Experts of a small language model.
Experts: 64 experts in each of 13 layers, 96 squared leaky ReLU neurons an expert, 2 picks a token, a softmax router, a shared expert of 192 neurons.
Below are experts of layer 5 (counted from 0) of a mixture-of-experts language model. Rows are named down (a neuron's output weights, with its number) and show model dimensions 0-223. Each number is 500 + 25 x the weight over its row's rms, rounded and kept within 0 to 999. Numbers have three digits each.
Before each expert's rows: a language model's description of what the expert responds to. This comes from a sample of Wikipedia text that the model never trained on.

# expert 15
What it handles: Word pieces with k, h or kh inside transliterated or foreign names and words, plus units and digits, such as Vaik-k-um, Kh, mm, cm.
down1:492533506533493507517461474496501513502484492518456506491485518484523451533484497523495459547530502508570512486521541457477557529538503517484491467483554494479500507523495486469479516498503465497474492487445516462519520495530453474480494464569502492496493460495481520534521501496497514479508487502482485517530495515484545483528505487469511511496529520542477487497467453484465505503519481511515488476492494511514441500464463506496523504502533533473554474503491484506474505505487520482466514484527525529505486491508506473567525494546496533461505478498492537497505482439437469517498504518515521505502480537515478495514446505464499504500533505524525484527479534449497485535494
down2:522508521513442502519517544466520452492513459518484518542484524510463513496499515528495478509491467502480487548495499486469461518515499505508542508454508506508493506493496522490470533536489552509526484532487510487482528473493491501536513561538485531497456510572521501534473512508502467497491504515511473511495526502524471499500511515483440502468499491506476507507537468506541457466475475438504498532508448496515491497471522470485484490509522505447539510529511493480515526500448512530489530540548530515520507533455467472502460509487489463520475505505479479505536493527499475466538518482536510521466459516467469522502539456502522483484488510509504491493503485507443511482509
down3:506479529521531473473488485502487548486539489489530485488503539539529504494539519459534471506491491493516496526501489526503486496500462473477481533481502517462511516508505516469522521522503464507533448528501536474461537528492474485520505531465494505454461462463531539516522519502458483503455516521493534523534500493478472514528506513484532501501491521512518450506505512513527509459520487483496474528479518490436513553465523520518530488487509463491479496531488540510493451534507513496555515498519509500465478508514520495475463494487510497506490514510452523500502530445504470468464499489502538524465528529490465505482468441530484488499535525484490481514507492492495443575504
down4:467530516518488499499491511478536457518480466510507489509531523490476460509500516517475510521493474504479488541508500502492466494500508528505481492458468498515483490494548506506499542528516548505520495506506473501505494440519480472498503528538501493491505530539505502496455500509496465460514509518471492532472508517553479536498532514506484484503471506521487536494513476525491450475489443414530513544514470464508517511500554466494486531521495462489532509516506480508517558520497531520507483502561527492552494536507456475491477506496516447494499481497465463494523539521521475487495499497534521467460455552474500527526512488518479447515495512516481463461466507514486524518529
down5:512466516498508481514488491493499525512446489510468465519480475519529468510523504495468471545516483455530484512485522490454504540488533516501494514492510501515493522560474479503531514500477478542531465481506492482500494510437533511495462501478490492522496490532506522497499508420459477521486476560517517486526458548491504489542489525480486473493472495479539513444465464536514505541491539487491483504539455497536499551465527516483473514500533535499497506504489465536468530470509512472507515484531487485526428488511505532518493458454474484486477486507527548533515522530484508509515527521518506502468500509478515465516536508496525486525510516508470503488510502493509458539509
down6:502476507472480486568518503500509535521514525494469510483504437458470531509481492486484473501476535487555484452469488512482490525498482508505507513488545493505564490469516484479515464496492522471492493518500481540495507520507482562519505523500518546489519486506486498467433464534464494525494521475518504449532484485497445502497507491530514469504479474447518510542527501491517472488479504559484521523522522508529515489500490526492521514500485536480476492480472488482523476505526500490474511472494525492506514549511467481550514487495522509491492524483503540565452499505516483460521459551567498485518545487524488508518504510509478480511499516486495471485507471461494493447515
down7:500499509518466540512526518507478501462462443485541467547516496498530520535490524535502464543492500435493494519491502457513479540545505485498518525504515495502456504492517503457485534500481480462508502510499534479503502518491504523524534513550485527479507497522479537524507516557512506501483499497517484489529458529487509469470533540487434479512490498492486527479524521497506475454507505436496456470500487504488479502485508517505500502516517480488533498500496522529503499518513497517398498509517548507535518488505485510433490517463514456556482458503468539499507510481509506481522506500519502508496506455508493512536510522535514496493468491487546477478533463501465486526481
down8:506544482513489458515479507491492491495519502522481560515518520500534471547461499479506505539477466469524526491558520489487557504522508524480520477481532528484491489509467496426499491496514517542481497468509507487465488489540509496490491465530483482516505489529527526524452492512512458524553545546488491504506512475519510498520466501447511531453497510545519504507497456506466516546471529490501512505457490485489511468509462468503449459492489523516510519495497490482527512472471503475516520515506484517510502517480533495531506530502545504508528515457454522502495504462497476486482499530480513533505507538524505491474449499497497497518522479468458487497519526417513464516476
down9:542542480552524477479498494475496549504516484502479486524533475528505470439473469448548476482515473481548507511521511498518488491513517472481506495519482492558457498518467470480479448506483491511519471545493512518487461530489542493511488522504515470523515505550517510464539500495505493548497513485502501470487494478529511512468462509514523522523464541512510512504490492474506525479491485498489501458494540534500493537465464482496488482486526479524426477438576552475471480551533485496479493522502508537508512489513530485548485480524516472515477479509528510503490513495486464514491510468473466517511490439493514483493512497490498497510499471482486513523496470517510517475526
down10:491476560515551511467509481518486492460495511514463437541516481478497504478463472464491521525512549514482481493535527536470521513508514505479473438508472507519513495458534487514512538487476482511503490526498525490525497526533466543486469484514522530546541499523497515516513506528537456469463433496514484468494531471488464473517528542477479490468502516496481546532503537483499478511489468461514485492509547515490511487481530505473495489532518490486465505495536491514502505466519486475496433491464528473463523512493489479488487510524485532525500485456488493486473501521544506485496511523502513509530521511433483536516488492535488492485501503503520427502528516515501517500527
down11:481481519532511438520497495559515491478492509524492468475522503587536522445503482448480515539546470491519531488474539480495500482468476499470496461483546527494517482458522526473490524480492491478480506462460533543514505505509493502474453523466496532483515512523527498471493530471499547513506488485480502461475459501513462507514528490493486519521505482483501530497523501516524475517467516498493556499489533470565514525455526533483535471526501495493506497497468523501473482457502468505545514528489476509542492502502495538471521496544474525491487539482500480514487471473444502490518480536500488504499484497501515496535516467521447494509499488493467507494514495533510509530481
down12:487492525515514515501504464521488536496480519519522506498493472484524495517540529479489505530491532525478469499481480481456481480527541512471526465477529480509535447487479531490506516491515453497495513504493502482502473491493507483519522498503481499516545528469468546530479499503534515492445487472514486493487505490461499511527540500507513538504503509467483493497471511475496456506512508487516507465550455500466487453550539548491510501540528482526504537537489520514491562500517479486496510490454516459483499493502465477454513496507435544483454572493485521462510506449477515517446478539517485482503460508479503527486507527475506519511483541485572502522483501503506493520484
down13:484536511494494475497477521548458487489516510479533473518478501538522510479515459535508485479480473496505496539506488493527489496495524463525471502506542535473536538486483500465506484505529529474503481500483489484498586460459444467545482529552491509486473475504474502502504498505509473519491515489475526506494472491481523535513516463499488519526512551556471462487515500477534511471518514492472544480484467489522521487541514511557478522516498533499519512450492470509518461524481501517525541515499497496471505545515467519440500490482515523495516472489520511535500483444514485477492490541550503488495505476503515552484512518475443517460499507520521512474464526512491503466510
down14:507508476486485451491490493488489508510545495506516508484517496518498513463484489491504519533505524517472531521460542515479427509559485502543478539502476514507460472475482508506467483519518488527497520508478514465530491520484522507547542520478481513483459495439515522500513484495508485510476489520470484450487462474510472528486511479516520524519471516512512517488513532505515517506470524512484487503517527494535501494465498511507527514496477480490500541440486471472496520433505497513493501430517502511519469526533505513506497498504498492552518504514563482468463509525500535536493484455507488489536534426495485468478481501522545528525497502479458557535478500553495534490503
down15:481524494524476484495513514499515476514484506466474519498504449504489525533452516532460522454534509513533500477545494471489492507493485527444522512531534503518465528480504546515475490460472544496478491531526490530528463482463509497510527490502473501486521493530501514489495488521506495510496553523474550520509464529473490527528499466525551514503489500523482527530478494506515539508499470529564484500519507461471515451519469507456461508488481505496507526527496475482501487502471524501471501485506564472496444528497524497477525534510497505478510486493503462498523535458510513460467498500493503469532487477501460477469478472511536483460496509521544550506537512473541488456457
down16:502479484499501546538498499498480512474514498533504509504546492484443515497515534458475485497470461533474527504476473531512509469485453499483501547527487505526496518507482469499498486493515536533476510526512526483527469500471486503458515503463545498493513504491487450477500456485490461545483501474451520511502474472481523513471470497502541464507458483470516554516531535523495510492494511491457500500470541498525496537488485478537497481510471464528490503486528494487547477490527482494509485509522518516563501513573495478508518513530531470445516498526488524498493487517511549512465473483484515485471492517480480486489498492492594501548476479482524499478503509514522540461485
down17:493485501488510505512495517487500455471422509528535508512510504489525533474482511471498519557534490482502484462519485523499517499496517504489501456523569505489556504500497499526506496472506517526496458505481472491480495479517533515492452508511475511470458498482555466547530533484507464498490468479489503502502495499459502516549485438475504520478539465496556490502498504523511509525516530528464486490469537460529486503470558511492531495505473504547485501533503469517513525465508525481456469489521533521519521514489524456519492474512527496527535491481478526479514472519504544478499508513486491528501483479462507518535482518492500440510489462550481457513493499459507512532465
down18:486434510537556503499463485519487547526535495498484514456527452509517514472444498473505517516484514485530544534517492470461534469505441485477491514552461464501527497493553507506489521470516471488490482482493502513508511540488462490503489574488499473477509481474467519513519475458505514519500522513501519518510478516527479486494465520478495513538476523507508516498470485506513455533463466488489483485496500495463533475566489495513520500496484472449509537483472505487482510489515520485522446530486492484461504478526542537558527488513512482519537504509477486501464510495520529480500477549531482475490484517489450513486524486543503505548503500479510500509536481515498512486496
down19:509491497461474523502498522439533500474462466535482504545472493475479476542508533536519509497537498492516507503486510519478504523471473500525542513479502506508496460500476501544483479569476539515546479529517500448504475531476530500533534518498505464506483475508498461448483538501526485516498481535531485531503503552508474488490475521476502510484512475466512489496492495501522539499501500465493513520558508499532520486437529501473461502483485511543488500520529532497486480505509553491465477498532456514496506562532496461491478435468506476545512477495487533516509513532481506483560518491502509468484499481464496493467518494490508496505489495466468521503461496486523517504550
down20:503490496507478502485497499487481523517469517527486529512507481489456471509538493500465500496510474526480488532467496468500506494504471515507499532523494510478522483510462470568554499508542476492479578518501529444484478490491511524480536485460499504495506491496488457495526441501487464517544501481521543508522494475514480487447466537508505516470457514483517537525497489557475556521493500454513489513514495524535494493470499527530512520473502477470490540485483501478508485484490499485507481484501488536519535487529461496479471497479480510465520494527476520497516520536514543516503490440478511501530502471458487425499510526527573515536542483473499520484485489502539479497482
down21:535474494525521495470472529498496530535473469483460518489540503469508466497481476486484467480490487482493534473461440491526543521490483499471510483494484521491511504501514425531486521487454490478528545531504503513488503461443475470526521482485526504509514514526478490494505516506508536576518506539506491521526507543486530463480483501516491492504540516496506489485529546460509526521511528473478520507523489512491492463541522496475521494497538545502492481543472501439529509516518498505532490471467463499502537499459500469526510462510510472515498438483528513495471494539509502493494488421529500531479531514513483491503497481520510495528516538523491489478487496498530476524553
down22:476486521506468482520509486435508476508498522455522491487477498527482469458502492475506508497469486534503520504495512469485548486502480516470502450495518492518556510444480491516528506526525449498496509491513510497482483489439517482511511483524486523511506541501501505502515515522506468514457524492487573474547532488482513488538517503459499525537542531502483476508478508513489504490518510500510527536500455481469499460454577492465513530512519514519484541507450511522484529483455486495526487521528471496456507498496509512495541503520496477503500517521477525481520524468490499470471490473537451503539499436486488481514487455480510490526507519527548492518489464546520537488473
down23:485464506504545493504513506477509532474504505546566523449463540495500531493524565450497518509540514463468513497486488524494517458519538487481491462506513513518498485517507506510531499507532511562507481504502484514446518466516539514477499489489480499497485494512505512517500544513487480490428462498505493510526454513478494512493465459492494503529481495497537510494521503523503493488499521500506463491507515460491504484485532551526495504476493518505507480476485474518539521462484543498474510508528520504512533482453573462503512476479514485461519532499470498485529492537545489459561473516512494508459468464526511507492516525480499464474457452467501460510493510468519482482502
down24:532536494516501487504473488503425481515449510502478506558516511546490468533527493512514490551515472479496514510508501489536528490532515515505465495500518478503484496464518499438491495496533531535501509516520484521511502486531467497472491461526485480549518480520473509513466500491488503544499503487536456527538531487537532483495528503495524516502496535502480470520498479528497541530497476478512508469466485555448513515508483476500490552483510491526478510492464506456536509474464515495517469544497533512484503536481465503513473474465498523469528483471499483508506488489431481460495504501501473503492501499513492522467528500466536495522527484502464485540494535404508500512479
down25:523535504479456506486493507522463477522516491523494493518520476547464492527483479445493526530554460438496533547522486481533545484513499532493445509492490493495511511478545511468535490516462517501552525480501489525507492474519470481453485501531518474523488518547504510463485495522476477489548478522490518511510510454561500492460496527513496537505518534489474506515527464548489525501490446483509495525484507529491516517508495484478499510487523528513502533510459538465511503486475529500509470567494500537476490516489471533473495464470490495459468460480515490517502514486485473480565521470478475512474484506490490478507520483491502498458512525526486486500468475464526504530497
down26:476524520522547518520479444518531506467484498492475508485501512493512549406441475503531475473520526506535511473521518544535468502506429534483530460512507521518481486476475484497483521542477490436482459523478508489510497481499511499505518506525486568489506520481564504481537501515498506488496538487502557480502506486471495499503473544525513473499495466512558486485511503486501446501478519538511505483485511488538467457490503531504491488519490519456510498497490464480465501511495476536457496523456489515475499494499486481505505522499470513496454519514508480514508524504487492515486491509479486496484498470477563517525468475493473488492543542518517505505525495485525524540508
down27:487484463526482485493487482505513530522465502491490510470509495442550461493507462507517467485517505514483516480495464491519516504487491464474535475526489491516510507523500411534566503505492490501515504523486528517526529520538498460510522509494480516548516515533459428498550505507511509506470495562488526526499491508494492473454545498497480494499527493489550492461511509488488491507525496482481526472501513473512535473481487494514536496492469499523519485500541517465504495495464516479502517504465510450501511527552512454510472516510499470514505555468504547544505532481500546501479472519465529554458502497493485532519496532518510508508506506480510436495539474483506465506488
down28:472529493524469489544519514481517500454472468504466488500502455517482490504488510492502465479529472518512464551465488448488521510479484503488528519518539501497465500520487459512466552514490493524478490530486524505486483556495449496519569471503443528501503533514455482489486525475488559477491515469555513459481522531505494508481504532454501516459536522483503526508505496521497488496509497480533519511527488487488518501493506518507525493507515515538456545512503512470522555542485480505482519525498506493515486479493519487480477497471509525514468486486533481466495519511509455503487517460460498462528558459510538470532504473492561469498517458487491525485504530491518476476524
down29:547452529528525529519520480481519533497493483493458535526479547477526499503474523512531528437487479507520482489497458511487490484517526513446481479504485493544528533484513506508499513522484459483490463479465518539539531524518477499489532483528536462491514560536539501461483515529469480475506492505480505473526481524539455484496495482489497507548479516499474498507500494456456516508495469491516435479516493465510478499498510532460513518511437455482482491475514487487490499498518547524511479491502467499488486513478489490529527465521487512485480489510478494467503514504475521472514507510538490514480563498511458550524490573512486462507531540476511495492516495487504489473515
down30:513478476528543497507494480504504514477479490478479482476475428489510469505515480503472518453494504589521471513471523484528468505506482522503515522506536535455525536499475480528504483477490525564473457498502484498508482531516512543464516461517490508491459506474520515519491508463497531525516448472495485493504503440479525535526515516526500494518512470505490496518478484541500511528481524517481496478513507482477560475471508477427491488499473515514514490514510508496484516485516539518560495533495486457531524554510538458497539536503535525482508525503489473471501493549466490467506444525454517523483489521485507512496510524501490492506500469493511530475509469525476503512497